Below are experts of layer 7 (counted from 0) of a mixture-of-experts language model. Rows are named gate (a neuron's input weights, with its number), up (a neuron's input weights, with its number), down (a neuron's output weights, with its number) and show model dimensions 0-255. Each number is 128 + 32 x the weight over its row's rms, rounded and kept within 0 to 255. Numbers have three digits each.
Before each expert's rows: "gets" lists some tokens that make up at least twice as much of what it gets as of all text. This comes from a sample of Wikipedia text that the model never trained on. Tokens count by the router's weight.

# expert 23
gets: ":", ",", " as", " ==", "==", " –"
gate0:123124112153139104100091165115107104087150102165122126116170183156090135137179137149128161064075140084133136130136045171143162147187133165170180131131111170208137145094117109197107129120118176112134179155108127099140097122132076113152166107044107102129112116131175131137164127082093124136092159090146068098127165190112103103099104110169115139143102121102181116108125131172060075141120107133092127162082127146146123185133115138071153099096135085113146147116174191162106074169130105174153145148212133125121128152121135178147134130103112097132147129149076129115171138131087066116153095120096078173110179097120120173152140134130157124104135102112059160123051118143193151168092152167185144125164177103140140105125111107206066160184068140124131101105148126171171105151146084
up0:084193114145114126103121117088128130161116167116116079087140221124124134092140167158143082133166138096098152105168126102199115172166128094041046097025126099117177140087116096157137185088080175135099133132109113114071133139112156107083102101127186121095129113125139112127161157162133119114130081133129149111118109148191152137090145099121153077144132113114088146092122084162137133075125079154143123097187147134120141107137149081121112120076187128197102144144169134073115157158167113131127162165130120132158115081158144131144133141083162121175154138085155107159127153074098078115110119046142167116178123146185122124079123210182080097183120148143139148155082139149148147155092105085103133116097139099125121190182159110097138137092198138149113121139169135188139142101107175
down0:126175168174140123148109086117148117151129130157132097177180088106090118114132139139142154114210164161122152111127110144176168120127113146107173170074161106165146180146133122064042103084131095129145154112107093214099113108134123093108069101125080149062172120134120074131117150089119104207098122136124058117114175148076168148130129106099095173171140119147128145162104146108124142083155147148169102164137154105111192145109120145112172097098066111107090097089106129109143180117149127116091129119086138138099060150224109125160169099089205143117100111135163037149137121123127119082113105102134168166131109135091194173123131093176078108155164126175145152147132143071085130162161118148133096161191112088121109077099128137090106154133120140131104060140136129174178173128128150

# expert 56
gets: " |", ":", "|", ";", "==", " =="
gate0:137117095159097104124166114155141163101138140132131151155119102135106147098085099125114091165127099104090142142184132131134148149046050088086125122158118135166137160101174101146119153167108168157101151070155134148120158139142129206115123135128139122096076115090134113143160140128131175119103144165121160169188147133129107141114146110116140136127056101125080147196132103139059079112111131121088143142100098151063152089145054091169163133148147153137078133133151100134221110169179121090107128093148097102107070193179151154124084113179157117132104180122098178122100137198110150082153158073115154194108087129113085157139152099106057086108106157169135102162063146118125186127118098119131115139163088174129182145088101094165168138131099161160098101050052117111122137089138068
up0:140151132118114121110152162112107132123113143065111112141120078151162147193112103122170107076114081205104121104126124105069145120130180079066164153082146142145149160050108133160168047125110104188170104152158118156104129149180166152132095199139153108127139098096145144178100120166096181118151167150120134146107115169110112136109158138112117174055082075148143102096146195133119105111077075136146152118142078088143154109146101141183129140063122115126163105128132133139165016138050134172106127126095133095183175175097101127125110152103156115176112158151127147118165125164110134090131107143145094127134116106131109144107196135069057109079103164176144111123129119076093102060142127087092105124061117153113075131121177159121103154104110149161130131162051135145135143142174108
down0:076136114163083130130205155136118183119099111078197126132153124189098100197119162113125126145145137159149174125142090189102147171118114124155116186136165114190149165110167140129134092056091138132108108135094113055088093111155159183095150086057157162118117150179103078138136121137093101157116101106139096075134143130133087183133138126132135167090187140158092167136109119084148116106100168205072115088109125073098131103074136122106105171113062152097127105141099160106109149074140109097112151091120154084169134090136116136127157202125090097109058134157153182153132132090170141103138110117127122149098094150102151170134154143138175101097104165102152146158151226118132082104160092054115106144112115177127169162152146130105172139209163131143100155122113150112157139109175103

# expert 38
gets: "'", "ic", "tic", "d", "y", "k"
gate0:118159078098157124146152173144122144112168095141144067152140098143118094061109123171175184154132168150124191133099083108166132181133128198138112114085135130182157134199088149142079137138124150166129148124077114142215124123151155121084135069171111145120140138084113098131140155145167120091140146167171132049109170096154126106119184146121137142160120079122182125085142135147126126091144091117156081154126104086075154103150163130066106141134100105114114137126109117164145150107079102203115121132188065081115202139154175151063122066130115069132157094076142182100099071138094137117117110070205134170121126104113135102140133091072136118075164157105159176116089143107090158152081114149069111174148157138060106128090092147160118158130111112181123152106097090144157125149138130
up0:166132147111171118115175157159170112110057097177142134133081084154117103058132102137095086130169119134084149085112143159122115072153134117094114100107160100127115120077196118088118087166130183095135119175075133074109133128213160088098141117128077137155091130109126183094095122131150174121090118141129105098185144160090148133153123108120089137104182135170138151092048138150142049137096164147131108158153132120131148139107114134121103094126057141098166149129140081172058154115153178113115100122091065137117130124156105118142148122172123181188092153079108144141163157086170161108160145177138165159086118140137148117137104156108110113129160139166128172151111171086079145151058139185117136191113144099133154151089195122121176100128237147096158119119126076164100097102099185
down0:105107095055163174078128172131068127099122125143074114121187128117122073093114134135131079141109102101100134142132121092129128128195129128115111178165146167093118180153115106060102107130115108153091136131206103109180124149169159145099085163102120185064130091122143096161124130117180107116120185148114099142188184164077145172102145127158159092161084128153082124086143105099133110178126189078141067175148143154126123097117108106094138138137101129206104181166152106122081083086135114113129146085167113178165151113154191131097143078177132157079134180136137125062141113136123113102164118128141138128035083138134080080142087096123130105110119127201164140148155150091128094079043134108145137158209147123108117110124136152145139099144136167148123101062084127148103112093127086